config.yaml
hidden_size: 128
d_expert: 64
d_shared_expert: 128
balance_loss: 0.00218
lr_router: 0.00219
norm_eps: 1e-05
tie_word_embeddings: false
init: "normal"
beta2: 0.95
warmup_steps: 591
Below are experts of layer 4 (counted from 0) of a mixture-of-experts language model. Rows are named router (the router's row for the expert), down (a neuron's output weights, with its number) and show model dimensions 0-127. Each number is 128 + 24 x the weight over its row's rms, rounded and kept within 0 to 255. Numbers have three digits each.
Before each expert's rows: a language model's description of what the expert responds to. This comes from a sample of Wikipedia text that the model never trained on.

# expert 16
What it handles: Names and function words
router:077079105131117125111117154141086146101163136121138119115104135143138168121123152100109121124089138144191169132113125064157142094145141167119110180091102139150146109099105110106154132133110130115167122157145148114119152149115148086159136120125104094141145141102137123132137085141120121160105136161144129145141110134092140135063147110104133121085128178148112131106111115140155151128157
down0:096151121101101115131131101150160130105140130130184180131087137107106123135118113169089166145129106116119105120119121111141165156112116085094137101119120119128140095131136174142119171126168086125138142097135168141122128133181133139105134138155196111128144157096144093134138145117142085109106141086126097119116151096184136097149111131134108152113083141126125126162164141118139130102118
down1:158151128124160110149162111146121120124141124120075117119131098138099100104103122120152166127144148130119108140168129147194126099122098105122119124108136156126144188132092133134117146133141171110088163110158129137114112134133114128217085148134111128115107161122152121114134131142082158139145149100134141117093104096133133117143137080071123148115121164086091130123147159140129152106149
down2:116150182117150128136169121111151115121108103137104115130140110094147121134167141123120083146152111088102129143135097161133133131163121061142169121137162132094138137138144161125141132137151072119098164124133145118121138146112115151118171154139175105130145114124118160079131134107136110134067107117132151164086147086121091080106159105164160155137118130130111174136148116123132156114127
down3:127109130086126122168150112131145103088117134127110104105113118157109162123127119130140133097119123117099121100130107090104147082153144097145175148118064094147113108152115156087149114119143092121110120090109141127112133091136144143160178139131137155107160138098087116118144100133082131164074114130105134127169142110103115100130103133092133160086112152150162101081133122147096143109141
down4:145167125154158123145155133107137144129146158150160136118072124098099114128149099151154142152102092134098144134112146125134098180141085120187114078119115096136112090123117124125118155125124115115111148160124089150163146168129135108138144118150134158143138133115139108119113070121131117120109074176102143131126146163123100115102108131122119131096188110160131149175163163139135135170128
down5:146146115132111088168112128087135170150109128128099159116178109131118074150113127134146108139116115119130172106057175175141102133111156142115117140119148148131132105087142136168131119146144149139099202132124121148097127109168120135102164127114153133146118104146112130105110118111149147174094172172171148100126136099147140105131106127137126144136102126132142129080140154123123101141125
down6:125094081126111179150111162137098143145136097120119116146117112172108144149103114108128159140165149146168144121149133145131112112139116151130084163115143174116142140109138108109159094125125145107169103160123113083132085123150123108152166087102140126114131132100131077121124106136127162155093115117148122082135114108190076137118127120117113119161120141090102083110123120150118160092153
down7:156113182105162150138135172153126153139132136088143161148133152139130145123158126133118122142118141144184075137107101110109183152168146101147155172146110117124143150119123153112077138126152113105138154143124139143113119100170095125109137124108082137107093098096139115112145097147157133148089124098140161107059123166133125113119105114139115153131151148113136081124154142149122140149093
down8:067165118167151120104082141084125153155147137088140112117138142142132105118162123132160114147103097147099094124135113154107140125115112162138188088148185119097146114104144133092138135094121128129083107130158136118134129109098138163081158126143131112116150141116124148122114150115124109117119128146117100169129132092118110114138093092187093135124118106176132129104143150132104160088153
down9:138108117175130111144144120096114146093145149128123101154168108155080115116135142090136150125124124141125128152139107118103132151119125118169115107182128143164152116106083142082122122129106123121115148076159090133137156105095128112120137114068171154104147164132091167109120139129122118106167134140120146101138151156127126116149141128155129121094094137206134101149156128119123099161175
down10:120110147171107107143098110130121158138121126068161125142139143165138120181151134139138135107123131136061152122124110132077104139101135163115132130134101120156083127121122120127068136144159171134140157142117101196108125075136131154126150086117111162099115111090129116125120112154103159153152166119149128126169119129101123140143129153140155092115146102098164132112125112093098134130148
down11:101124128070143139107166065143126092099106137173139091120110132120108068123105139138120136095137151134123163148130117134148118171138137080126151138149127145170152106159131110139131133144089087155107162137095085124141118073139102127127157131118104076075143133124105117127127155144145080154110132117091167159129136129120139120117134117176143153142129118136111097130112115150118092136103

# expert 0
What it handles: Proper-name word endings
router:102127111082071133108116121111147126148146111161138136143088204130157165106099143099120140126117092134119153112157112111122125147122099121105121113116126167097120094133106128109148144146177122141164158133144172131093161125129141108165127120129149133152124130140128077124139156139123150101101103123168140121050163145080117142122105097141124142099124156099110135128110164139136127079130
down0:095129151122104133098144148135115108110110129114139126138120124134131155149130126167137095130166128095120144149134144122126143164124121131125133145124101071099146133130165112111062155123112173144129119143137084116148142165092115082099094133137141150087139102127107200119091146079154107147142124097101060084128179165118127144148111162131146129144146103125123122131110148132121150170137
down1:109132114134131114119124120115187096115127138128159160149136108173132117106132132127125077094157143179174113132133119103128115138109161118112161091141096087131107086128138116138105171177129134128166149116114149163149163115150135121109152108125115124152116121161091150165155130108125114176089157107098124143154120146121150084142117113118151153113158144102191104135136144120163143141078
down2:146120146094114123106129138103085125135130133071088142120121112166144101133159136105130137116119121073175079117100146119120093106106132179172139153158123131124138132075127122129116118141169136088140140092103120136140119094115135098107103172126131143113161075141064102166161139117125086107126105150128111130128125117113100159123157109160116118157123137156159111145126110175133117144138
down3:133124075147141109161176132129116098145128145129125127117122114132140111167100147071173146160102146078127118154169133159125077147133121168136168113125128123171104162149128134112126137127125137124136145089098157127162161123135141130122106090104102125108146086140110148142166074128134150144149091120135126128123154112117091117100158114113097112171168156157084149120119137176101121122126
down4:149134120150126124124157111145125138096119111122144146133087160149109136171102122127077082099107130137145133123116115111127059127151137106124142152121125078146148118116104096161076141200152111119106168139133112093156106098088129130082139118116091120101128154117104112147122142156133120146141128083085164130136134178107145127160115123115119104103107099114168096127141149149131122089155
down5:111145115120137130188152110132136120153137095131128060092109113117154106108165089122116108095108114128138136154110129098155143115116087102171142116108121104085167112136075103100121100107101113117108096115126115122175129128141179120110138117144117115092160148159148152099060096123130160106137136130150163129113114122126090089145142136154157147172113094130137110154142133129143107130119
down6:097083126142125088115128113154116143132091144123122064090130083074144143148134135107116133116089097116155129129140117123160144160105152111099143128110134158120173083139107130114119086129156134141116132154112093133135157104160113140112068167110095089132133161153122169131144139115142136138139153112157157121095133150130170145172154144139094097124153120146082112142132107125151144142167
down7:135140105098144159124101124133099082162126090139121154092131129109136149088112124154153120161126118085150110108109096126140146106132115130135079146113119118153120134125111120159105121148114186110122133141159073155130136106152141098144162146092107100088102113100152097104091113170155119118073125142119138107109107157164119158184132107144172119164129145126108136099155089135150137108100
down8:156132138157104111184169081127111106106088142143149123144117080157091155122091131114118160116156140143128132161097117114101117155122144143140148155132163092167100114116128148137133114107100157160106167164125116140149129135145135116119158119147090093120145144130145172126141103147151114152090102154148108108134120127117111092155155116126145136114147128150117094079090083180164093132103
down9:114136111184111133124130121114161122125096110090089101123114119170162131106163121162126150089133116180095132164167089169148132164130117099134141145165138103131108124113140085128144150105096132113139125133127157121111127107121101126104118120183134086150165144158125162119149099128119114134118104161094142168155116130113088088176088143131152128158134151129148137143122136168126157081139
down10:159153098119135115118113083147131108134120127170110142149121092126117142092094132132156149135120113109125157092156160153104111110079145110108128138143114167143099087162165145121175075147149082150129178138158117127148129133095111113142170153124147136112115128179117122123155169131101102143150122134145152154144147110107107133109175125139109112133153140144129139151153109110083120090189
down11:131127150157160119154112100133120129107117101141135123097143106129137133122136105116156135151128134148164142121101140110113140129130127083123122107116122134126137183173103159126144126151132158155159133112131071152113091117125130126186157130132122107135093089153077090041122154115128073150108131145146106178131073115102108144092162136122128173132133132139098129109093120102142153119138

# expert 25
What it handles: Determiner-following adjectives, kin
router:096131200127170159125120169140126153149174146154145130138156140133098161080129107155131141088129124159111145118154157062172099110139105153127116132115151137136149133133090129103090121118141140144167131132135134136136146150134084116154143126131160128163165114110164083155132140130120153126137140156117133091112132124077120122127140084156103131105140166146116096095154156156114086123121
down0:110152114123121122098161106119146092097137162093158102180116161098159109145129123169175165115077113148138159141170139098129145116121135126099124143128078097141139140157129113151173134118129116140100161145076152143126106129107114197161144166179137160103127101146168148156136150142116132104116122147123108164146123139103130112125138099111128099121128120140123148120162140104158124100157
down1:160153164118107121096120139094153152091125158129132131141131103114093087104111160143130132164099146157127109116120118115095109140126123131165126150087140164118114078114084149120118128132135179148159152132103175088174138131095137144154108134135150138146098157119146158142112162134170115136156082158112182135102131111110143129108109103124151146121119107123132170119142081143130089174154
down2:123128138133100130161113106105130119087138130108149121148146115077167151094106104117166118147136113133135127100119146145063143110134160148105098139154121152099152099135139124138129119117135121151099134160163123152130142095176165111095182167132144090178118134126144076100121159096132117151108140147105155092139088117138146159118162138107074166150134154141132176109116134103129152120134
down3:101120105186092120131092134095101119135099139164108132114146153143163127144124140072141120123161209148105101131124119102125122150085102098147143119102073138145132113148134142084129155141095111137082098173116167116089104122136145126134114147129115161135141111097135134118123118143162144141124101121137142120100133143105135135121166127172144156151103100126096128148121169116115086102166
down4:147146128072137116109122119113103156147169121157151121163165144122105134122158090139119150137165158127144116131124159153156154081159146122140131093087131146134085143109110122150134123120145138101140126137145158125158147124109081136142124117118165129132176112128126126120111143106142105095188157124129115103106133146183100145137150094090154165130145128063156115139188168124133104146106
down5:087117148102123150106153155156137113130131110106113129136166129152125120131123094094112116134124129161163128112141118099089128133167123148149130122099178067102133190145159141122151144161148167142138164171124157152112149092125122135158094099128117131149151084104126138107106171103151107130162117169142103142112153161142166099123137123104080114113142138115101147098149169090098122131114
down6:116113157105095116092114129090145145128137112160103097130130100063078147120195141163143095111153115120120121115137090120149153124144171112147127123103124140144111082141192112125127088137124155115090146148134161162069127135111138133147111130112122124111126114123118144147159143147114168134151112101124091098155139101159158105123092111124118147086101149114133090117104155105132131166128
down7:122126143117122111128098133148111120144097158141111137114125094147170110116096141122142142090151095149098114107109119114085146158119138166111145136120124152150146163147146188122195087130126115154090132084148126136160137072110157121139139102121106135139142109156116127114136106120143128122115110154125150117115101173100119147123133104089071099079133105109100091105123119168137152097184
down8:131137130148142173128105077118125125099133133140118150158156131153172151113110133136096157108146140079116163109162118129186144153149137127153137139113127118144131140089125083119095157071086170095110129108121117119088135177132105143105106127146134158132180082129111144101119132132147146141098111116075132116148103126102147141129123146157107153148087138158170114093146130142155116162145
down9:146170102124119106106154166121144157107090147129100108110117144119107141133116105085145182106125150148145095122105112109119101125122128088116137133078133129097116142114117153121140121146123169120137133130117162149168129117160089122146151127149151149134099153116147159152146066136141099118078158088170127109083108114091129141132136152177139182139120135131173136127143135128074136091151
down10:120103108125113090151124165094114140140145122125142157130155101136139188129114105113102110155087163133114095131132168134128165142150136130146105138111116148080158127129117102067193141156128113131143118148132148131161113140141100097146137079154146144147091115130111126148156105127091129122102141092168100127137125142168118159143139144099182126176178145140109144100089100129119111145139
down11:109121114111136156104124133091123139180144109094149114109144123164143162124155119115109140127157146169160119158087068116112157148109123142139130175111119117133097118151123137187126184099098122095101103122104139168143106122120157144104117162116142089139139180135133098094117132142125109121113124112162126139126107135132158191102089120159113145113097155093128150115137108159174131111131

# expert 21
What it handles: Word-start pieces in sports
router:100126152087109142134153111137086141129094140161127098128133149106136117078148179160090177119119145122126136100125133110115122109106101102130122109128144122143142101145131155139125134153115049117170178158126125088138145131115123120185139107144123128116092133108109100090128105126118142100103105152143112146112100117084144118098163106112089105102138178145158112151120146122145115071142
down0:118131108129088078136146188162131099125140135089164131132153133095113143091108087084117145162136152184126075129122136119098143105151085128122133130120116138102104141121144157116131130169128115137154128174125144120124103136099116115092111094135161147114106119125142124134134169136123107130128150088118151113120142096148102065085077143107143135135109126112091141114180152154108136151107
down1:131112147133128119164138118181087145095154090140085098102123113119133122094112121117091162150103155132131156159164172168154089159133085113149118118128100153150164136142140139092139097167132133128135130127143102115167136141132155123111127165150107144080077183169126119098129126119116119111106096130098130114135108142126117156128083110151160162139143114156142133136125120085119154114174
down2:153109143125132156149147124143138099089119110085130128132155123130096140139119105088135130172173131098141153155109112097110140203118155127117114142145129096120127149108124114108100152097134165100196181121128125137147119090118108164156123085140143148156148120141143146151115151150143103164127153127132106134066148121079147086117161134147161102111164141123090117129130153135123137156122
down3:102085145133136117109120120147136135164130088173147088079095095093174104136149156131130129144178073136135152087120127149139109133112164112166116138156139095103143094134132145149136107151144098154153095089135121146128129140136129093095128190113111111138150181142167124140132114128158133093160114130142111166116124133126135123104114162118081103157130150153102153148092119108126150137138
down4:110124138112137142150100120102140109137126132093152151071143147157134079112134153122125093141129099151176139088114119128129100118156182124100128156136139126052157156118098185130108141117128103115101104139117118099168130152124115125148121118132097143109098126165142071129130137131090105136137104133162127097101164144131135106143164161100124098125113166138132129129138157130202135134137
down5:136107155106124161150148109133134128114132099121081127157075121148144118133154075141100116141111160149121146096165164112116140144113111104155162123124116145077190117152097152129111124135130112140125127128123171127147088150136131114093098087113130153053158105117158143139102160127146108133131113153109132135142110165111129056142155098155135141153131137144106149145154138127168143151156
down6:132151088108087148112078140134112127122119119104141152127144132120096102123131126156140117116125110103118093126088128141125141158122147127129161147163096115157098110104153062106107091095120100132147171132112164109134112130095100100114135089149104132176115089125179086106145152117139144115128162139146091127108125169170157142115126151119099139116083135135148090110102117111113178138087
down7:115123160115091147162171098108113106135139128077102121135114127135181128129197140110098132116141141118149125089112131085136093155171129091091121105142139168083140127125087088086136122149115094139170148132140159083120140101111118147119154137141148112135146128131086140141134138093122140081114147102098077149105141126111137134123150115116102152162155101106105159140141117124110155107132
down8:161119117130131119099155105131108111123156125093120148162141117087145163130151154134138158139106181083115155144171136178172105095134095136140086156129095072171148088122107150131117098102170117155116151141114138157140092125099120125161142118140123122117116137136137134088117122174136150128098159133176132123143142113129132151164109141139121145103126146139143143107137092162092083115171
down9:124152138141123131145112089096127092170150136136137090166104142134125104153120139104080147137136152145089146142131120101097107117095163144111135133111103140095125136132134129106110107119124081116092117104135133124137115122131093109124149138137142088107103142112137088123139162112127069096089121136096074095169103115152199102144130111187135161085118120093099119117143148124107133111092
down10:105090141156107137152122130111085141113130119145126114145174120157087097151086148130119099142163136086119154117144111161121113123143144112124125124152140155148137146101154141141121097138156111161131165164138102154119153145179120131163137186111116078099146136110168149119142074154121176137117127170117120114156113121133149146143148155085101178133128165157184136105127119144136115140148
down11:131093128164172120119098136145137118126165126163100177110120125107124138151165155121130121121131105142155137161130139101146166159121131133132112164124126069115141158159136131107123115129133165152153164142115117131145168103179127133077152090107161179119119135128117195096115112165122114132115127072161158118099117082160128103150137145117131180141132151144106133165126133140150108130139

# expert 31
What it handles: Verbs after to
router:093113114096115155140103127123113156132124074112158122130163119085119125163124110133104129159149155087126114156137127133176112120112132111115139140091156124145131126109091179126139155127133118143155144117126090186111092151132123104142133105085122144155164146110165091119153146109116165129085102140087131087122106135072114116114142121151148112128125152082154132107065100149115112099150
down1:115197161123117106107094113099138137125096134135121131137095126188106137171112107135149087123127115120124141111111130113144097134151141111127135124147114113145160146133161140131108147155099155162103181086123154145132135123104163096152156123112122101112096124094120109127164119106131166097102111148085092090146133135170111157140181135132119079147137148126063156141147153100132123144137
down2:172127171090078108128110147130113131100129102127151100097164115092137154182110153131106122157113148152119138165138111126102118157154167132145115141115113082144162089146115077120117113126126117115125121106125135070163100143099151122152149107136181138121177152101093162134120102118102171154149103120136158123123155100086135106107141097162135119134128106126155105094135145138105138133144
down3:107162137171095152131112098103145147145080116103094059121129128181103135101091096142132102073112107130141139137133087106111144132173132113113120164122093140142156127161129152157145138135123155132100153146114126132104185116114136131136103155137121082173108138106089094106171122138136166106131123155150135111136102136151111145138095110128136135119143090166135164115143102149134137106098
down4:134158145127106102109135121124141105119094133111155140137118126151132079124101080140119103093168145109126138115133128113090122143116128121135148107075128118094123132139103102141161107124133099138095115095153166110121143101100142105088109137136104082102124124123115154144074111112157152112098083081153186147063136109104167143104156117120130183162129135144123136114126142151143107117176
down5:101102140101129141088151133153158128126136135113144146066130128122142069123123142130169141102136103134119156111109154139108165083127134110179131157093153120157105122130124152166141136123111102154097115103147111100146109114128126146121104153123128075096170148122153077101090125128136161155144132111144147103110106103109128143129141127113116115173105149146058173117125132178153125094123
down6:175119108146131105159078126161124138172168136114118176168147131127113165126163085160138154117170124136146147138122093147134140076155143112095139146157108123134136141131128136118112132115173096139124125156116141104144111147089137095110147108126118177094137141149144093170154146130135101111149094152108121117128155159184093149119139073109127129129121141119165127132131144098086158107106
down7:096117063161119121152111165098075085118146098134112155124133111127130093111140142151116111136104118101064139108140085150113127087141115135113147107141147167105149119141128077157109144122129136135098162122126085106153125164132108134079126136101095096091158119135130075099094130128115154125165133144122152154131149149133131112135126144118147142126134135174099129064114144135134151108150
down8:130112117123162112145143087125125133119115117134151145128116180121097123082172144090126090114129074172149116127119146108121168153186143152131133177093150126086081148133125131118172091085152142124132153112080110148093136098152128132167148083103195138111149115142128139108120137154142133145142105105128106128121120104133086109110132158106112117132120154088122123136118149125122126096146
down9:081158151135098106133171098179126092142129133142123143141069116114132126070117105159140138099146116132147121113152156153109162139096130122122172132172119166134139139100110104103199145138152144129088123141144111139136107136117158137162101135152106126120142107144134129093122103164093106139123091132134121160166101132152156162120151154083113162149147103165147128124095122108150147150112
down10:121108167092135155165111155108121121116168147128146126098153119103159139138162115154140143168113133117120140139088120158116139100157148106091140151141111124115151126136112137129122144095136073160113116140094132161131098102108124081179140142075082120131202100114137106117150128164126130126099147090098115087093103142130120136107132153093136148093130117115137132115134106113188125094107
down11:103166091104117106129139098130109103133085126127143155134117106130138130146131093137138098132129133123145109132106149120117162176086164132106154110141151141101164132137129118147137149159113145116165075135174146111137116124145066144115128090100153145096129109167128144152158113164126185148144106129126110139151108131134108121107100123146096129164213107094141099132143104107161124091098
down12:138126149126118132102111127118127146101106140142129157161147121097091129118109117125162109131166103176148145123149089134126117130142176188152153156130146103192135163128157168140137104117123132096168079127116093142191117099115124132119129150122145112128152141109129127123137129144144112120107094166084140128131127124079099157098131153149122165089121129109126155145123081068140103134160

# expert 36
What it handles: Determiners before nouns
router:094127145121121128102100103144082110131116110166166132128162128090116151131131179123094110131163113121134181130097126110100131182138125124090125154105121144121142122126114109123127103152133110146164134087143121104142109161182158092122136088139111167091172106112104100170139124121108131138127130127092139121153130124133136098103153116107082086112131174116104140128131146178185160136127
down1:153154148132156134137145142114122105112114122145116114140131113175149109173123159131129084145097084142113128064135118101145139180108134145133061114102109109159092110107109115110123152108149180127157127110132098132128155108152129138106134092159131216107131095119146131144132109100151107139134121150105081139136137101095122111124126170148111152132136105119154099139125094137118173142104
down2:152155095173157164139111068116123099141119079140146116102114142127134127164136116114117153159134063149116112185149116112125152096148133098169143184121150128105139131180105110156106141126110141106126182138135123150121100119126140149140151134098158117125126147143133161155161128139128114127153139083112083134120166132117132074116165102100135132152165141129132143132085145114145148131146
down3:135118169162119107125120118165074138123105147123133115127135152121095102117106155082112121142144117096122069181161151126151140132145138132163125079129123123127174091132134096157117164135115121104136156094225126142120109148141185152107131118133130116128084114133134106116106099122162120159178132126155146154133129126117113128149164125128132136149096141190112122131137126112140124124132
down4:115159140140096111094106124132136137177107125117153126130154086124169121149108137150127149128133137166137120097134106107153132127132157122145096175133118096137147138158165134131163102164104143139134137114128106105108111118100149184122167149184109083120149134180151124136151100123137108187141132157133157087127138177126166134118123085131115137154121093142125133124159167153179087122116
down5:144154204096109134164106107133116129073123117117127120135112161145114139095135116120131115146136142101119149108155150095140124091105093180128140155124109134134168156143105127155108132086157141141156123126124134146175111107117145061146096131140124177065124124094129151118131130117133104092129136122158127133135132117179101157123121172167144154144154133137117177095102128130122137157148
down6:142130121124125129121110114129125157123106120129123126139106148153157100149162142129119162094134107146122143119117110121151112197091110122128060133127117105137073089102135143126143049093150088118135102096118135167100128151120119149128133112132156109127115120159107114124110091122109151121146148123060125153101088105129169091153120114113162152145130137105146089133160155135182150111126
down7:077152143140138152129138168153099178090093137142108113126089152137158126103151113135168167126148138122151119162129146154114102101130130114128179165105117161152120162179139128106123163101128129106155112146135119143135113149130119136133146096097172136107095186106123164155101125132156127117110090142129093157105113146114166141096095184127084130092123114145143105111124142140135115102122
down8:123125144147111159128136141143133127130159082123114106136156159127154127089136123109147112113138118122127125103154085132122097135115159089096121132166148120098091077155135162088132169130155167109152135114102153070134189135113110131124124110121088121124136101135088118134081176105151127153144118080161171101148124115140174109084161131139099150130125131124163147111102134091149141117140
down9:143140115181106082149113154116134120147119135115140166122162113128164087113159157131149125137120160126160145121134107096140153112077160114112114102179123161109125094098122166108109147107119163140149126133168163086123145140148137131155108129090092127105137145090168112126142129101095129158105124152155134153182111137171118108100154094111139155172120130125129171086115132109126147157144
down10:141154138115131128082114117161119154132084122121100162127104125134122128168161136104130105132151086159137155147094139112133133164130116114127085149140146125155130142151090113164122162091134097128130108107081106132127119136148190108071102143143156169136138133133156102047132116119155092151137096159111128152133153118076155129151143156141100105116087107131138136135160124126121123110160
down11:113136174105130089109087125129127147126165135125109133104131114105145126123162130156105140136127071120117150134137154138100104135104114139093095187092093135108109143116113124148121124090157116135136124154141138125147110086175141175087136144102150152146171073170132118129117078101119132094114112129095150130085085124095109155092113142090130128162164148128111138090128143143145124127095
down12:160170124108128138148118124148144188147131141109110123119113152188153127158169126104144115116111117157101122117131124143138108135139165114106133138131124122109126136081125140139079154085129175123099126153105086104070154127130164093085101136139151086090081135118103137109158163122128172084104103124128114098151129152128155134134132090138121114142165103135130147157085127098145141150137

# expert 32
What it handles: Pieces after opening marks
router:091135157084117168113136160137099163155102106113116147144158097088113144118121123131090106127115137109112118078103114107167097123148103109094168148129181100146104157161116123080105139121157126182153127139131088160084128142128122063146152118113135106113170131102157112139143088140110149118104128138122128126103096152081141116136139097130133118117100161114131132102125134137129107094106
down1:099155122133101112117123137125076129152115124147135103147124121136093120186151075149151093146103140157113100104094139116145110173143128168128139137132120121100104114110120126115116095118173112102149115106150167128151105121103117082127152157110099194106129126168113141085135079096114167102093166126115120130130128146133115140117139168159158126103167123165138082142133110135142146139099
down2:128089099162128192096150145100184079125174138167164091136116159164105154125150145114136099125136146173134132121131115161098140146123097121164114128125086141122136107109130142127135132116104112176127156123125149136108116105118127178136153115109130110145115113143115080174092135122135161094151142163110132161102134117139119114138155135185100115127160116106140121101129161153115128119173
down3:146116093151090106156086066165107143079119142112155104148101153126126146158126132107134133120131168120122157111113149110123129119090168122187126149157134139147117128127126107139133083116126171162078161103137138123107075169120143143151124122100136113119106098144141098156156147104139114163113134129158126117140163138135159126126130101163145159111082130119146127122089083110100141165154
down4:123124157101094142142118121111094089142166115135094145082138141134173165159144131172126125172107095117104130111147143154132125105124083128126127131147105127108138120117108091124119111129116160146122161125140126103131156205161130116107122163147113132130100136130135107137127084114108090105157147121111096084090145140182137123160094128107095083139112110155150105194144136121102129155124
down5:102126153151160139138163088159138092131166117158123120091109158115193112077136109121149108147133124152133141158106136134092126167097111184156135132090143113156161137166128118133139098147153124144107154123103118138121104173118130128136120114096109120146112116102118155146113089152155141097106092127149119133103121123132160099108151102147113169161131156099078151113108120089168089110136
down6:120097199156113122146156095118106128097130132116143145102114172127125118170118152147110129120141118135162157130113108123123156135157135127125120124160146110134074149143126104096114152154145126106130162149106100140108118096093123156126075177130163106109137181126138151096088135095113078147151166109125126090143131075135145133145090110121155113106135115121118161127080113145173099127120
down7:054141151138138166148135134100106134119140111144124163113101128092133124071147115146116122149106140082134117079186117168113130102126150085143115174188117136153119116163145127128117129104104097130076104155120135138091146158105137153142114145119128144136094149080132097096102108161161139090138127131133149125120098122180130140115157130131144119098118124111126113139143138110139092127091
down8:102155142085109149165122141147134116135133124090165113151102122134167108129134148143139131147102131126113126089121121095118103091135120099108130106199125126140196132088104119071135157135110105155115149094139120109165117115155142150150128156123132132097136134124124129193162157121109163148126130143111093149133117159136130118137163138117134078136203150098107163140131121111122124153154
down9:118115142108099161167124145139167104129118099138150076133134135156099099160146114146138114114133097134134142121110166095162082131124103127149122124120095131145121144170106099150117117160131115142138136149094110120138176114177144093099156107096152150133123090079133100126118156123130115105119133077097085134182137127130130081123157167113132127191126142125147069136112140151131136131106
down10:130096167141092113154107139092153123166138170142114110142123111116143114156105144142135112146129102071109145112155086109150160164099113106107146151102124143131146164113150115097136083101125159140130151131101097094155156137148120120125097103147107143139117080145124140154133105146117162132142174129110137107135111145139149132104152102095125124115176089088178149187099104114161141143150
down11:145129165128124138064149112119136168155133108134117118129178122138105091131094101133083162107141159130134109155140148122144122113135148122117137086141124112137081114105108127175106140176140108104132137096132115117133129119105133149123105098149164165126136124135129098097120097136168154099173134099158094150135143068106149111139136150113116090101131125101134092103136157137180183164128
down12:164140153110149056105131144111156112123153090103138097099159155115156164095084105098141115151137151146139114141139164100130121120102122141148141095123096112142089172131108123131135172149152157075156141133155139115143101121068124125128126124153130134164129133157128153163176142091127151125143147088113163131103111134120142121141103146126137177145134151134160139104142168160135142164109

# expert 18
What it handles: Architecture and measurement pieces
router:087102138109125141102125107157091150121137105117150119141141141137110124110102115093136153124173113147124159144133133077117170145203098145098118118113133134103149145101110114131087132135148103169162086149132164103161105162160092092119146060115095119121087124098120123140117104122110124098151160124129136096114165142089098104119101109119118130129100154157130130089139113154128147101126
down11:092143127153125116150112113153130101102126156090166155154112122103124109135160109125136106100171131084086134152113116111113116145129112104114129099082099088179083148143115081126123153151122081128189137124138092154067129112122155154151135076131118152109105109095119152123144152143153157136153139133144142161110154131103120148123100154108093096110139118140153116142131122086097147136139
down12:160138101137147127149112139134104147137137151077120132122114135134139125125148133075142139157152138135138098142106143108187137169134114130100112110187142127089145119081142122132125147115115105085124128078157143139112171141118166126128158117144122130134103097139145135157120082135132098148187112118120072129138128147085101099120117138164139133118110078125181112126164144067121134103104
down13:103172122178073160115170126113122157148148136080147151137127103125121127143125086119097114093176170105144117152116143118151105185147095138073125119164098106140122141135135073156143109095132144118111086114117118109131123114138148111156085093171126130154128124121161160113122126118155117127153137160147119164139132161097121119059099138135147137133117138117170142123137134130140132129119
down14:116087122123118158080111106164121157113135099132127172125116148133121106167106163116121101105147119150172112168097153123137106165159121117124154145100093082143133172136140157141135101118133136115155093122115134166153136106152116117100125073155115125106103146129136103159107169168167123140104132135169055136126118142115125106126150157149126157133097144103135143140178101145109130159107
down15:156123148138182156146082092132131080134149112097123125181146126116111113116143151091137154140124115159158142117138090167137137124140156139118136142164178142121109160120079084152112121106128139104140166110134161141056125098144121129118132117112117077141084114132104124163141168127135137149153124092123089124119142143109115098148120159089134106120112180113148133138119154156140163125137
down16:141098138114120128102098081117134114087125120138117142132187137172138099157143116132138099138103110105103147098107152061079122122094123103144111104117102139162116095136096106068099130180111096133127133109150170110163113119120132142110137128090147165107141106095140117127145152145137084109092110090109124158164136124139102145165158147149136134150109176146124097142129125148142118132135
down17:126159134092141123161110102122119136147121146119143113160156108144115149129079109111128133107077119098114113114132079116167114160138141171107170142117146155153106132151133165152127181129188089130148133119150138164138138122105117148108152108110107151170158142135142121108146141134088137162169154170135147103115133090126171153097148120065140139102154135122147133117114110169153153158132
down18:113079165126125130104099116110160133120063155109162097156155094128123097082118154099093137181121162129127155109173132132125138137139147139113132134127125103121126138152152131125136110085148127195129112143114075145108107121163097150146122181115119125134152106107147122116100167166165126116123126102095111144159141185135165155142149153160143106153122119112134147144135123097126113148137
down19:120164131156103126133102129116067115123129148101161132122135147097163101105124161119098156106183090125146130094114139110141083167161071168105150143093102118186139131119112160113148107133141142154128132120153118141080094165117138079093141153115108112115128124127088161141131177158135144107139120106158136134148149182120135120112153133125103137122106123132107135143132168119156111120148
down20:161145142113145098160164128127122139165158136141138112121140152091119131102101162112123126150129130137114140090120161129132119068144138104124103146108133168199151150116125130154137113111152118149087123166119132156093082172144155120114153126103155144136127160123149074106104136103101112121123181159150082092137097138180108140115134118143129151153100126110142085091120135138108168125143
down21:128130131142123109163133152120111151139138112144146168064120087132169144151114139145130128167147139140155074096173139158095173086124111185098090129083119140105144135159096184183111126117112100114087172108157156129097124125139130154129113110133107104117156112118094112130087140164122147129124093143142140160124094118162148112112131117104137111115120120138117147101130116115102110128126
down22:074123133138125137144161173146144106144099142129126098115115117122158074173154135130118109121140125097138116133160157117155149162139101134134137131126087096105156134105118124133128166124101089131129186129089117138164105171156104159169119142181169095137129163129129110111124096139119139100132149155136086137119122133120090096127112141118120149168105156135143078146143127161081145165157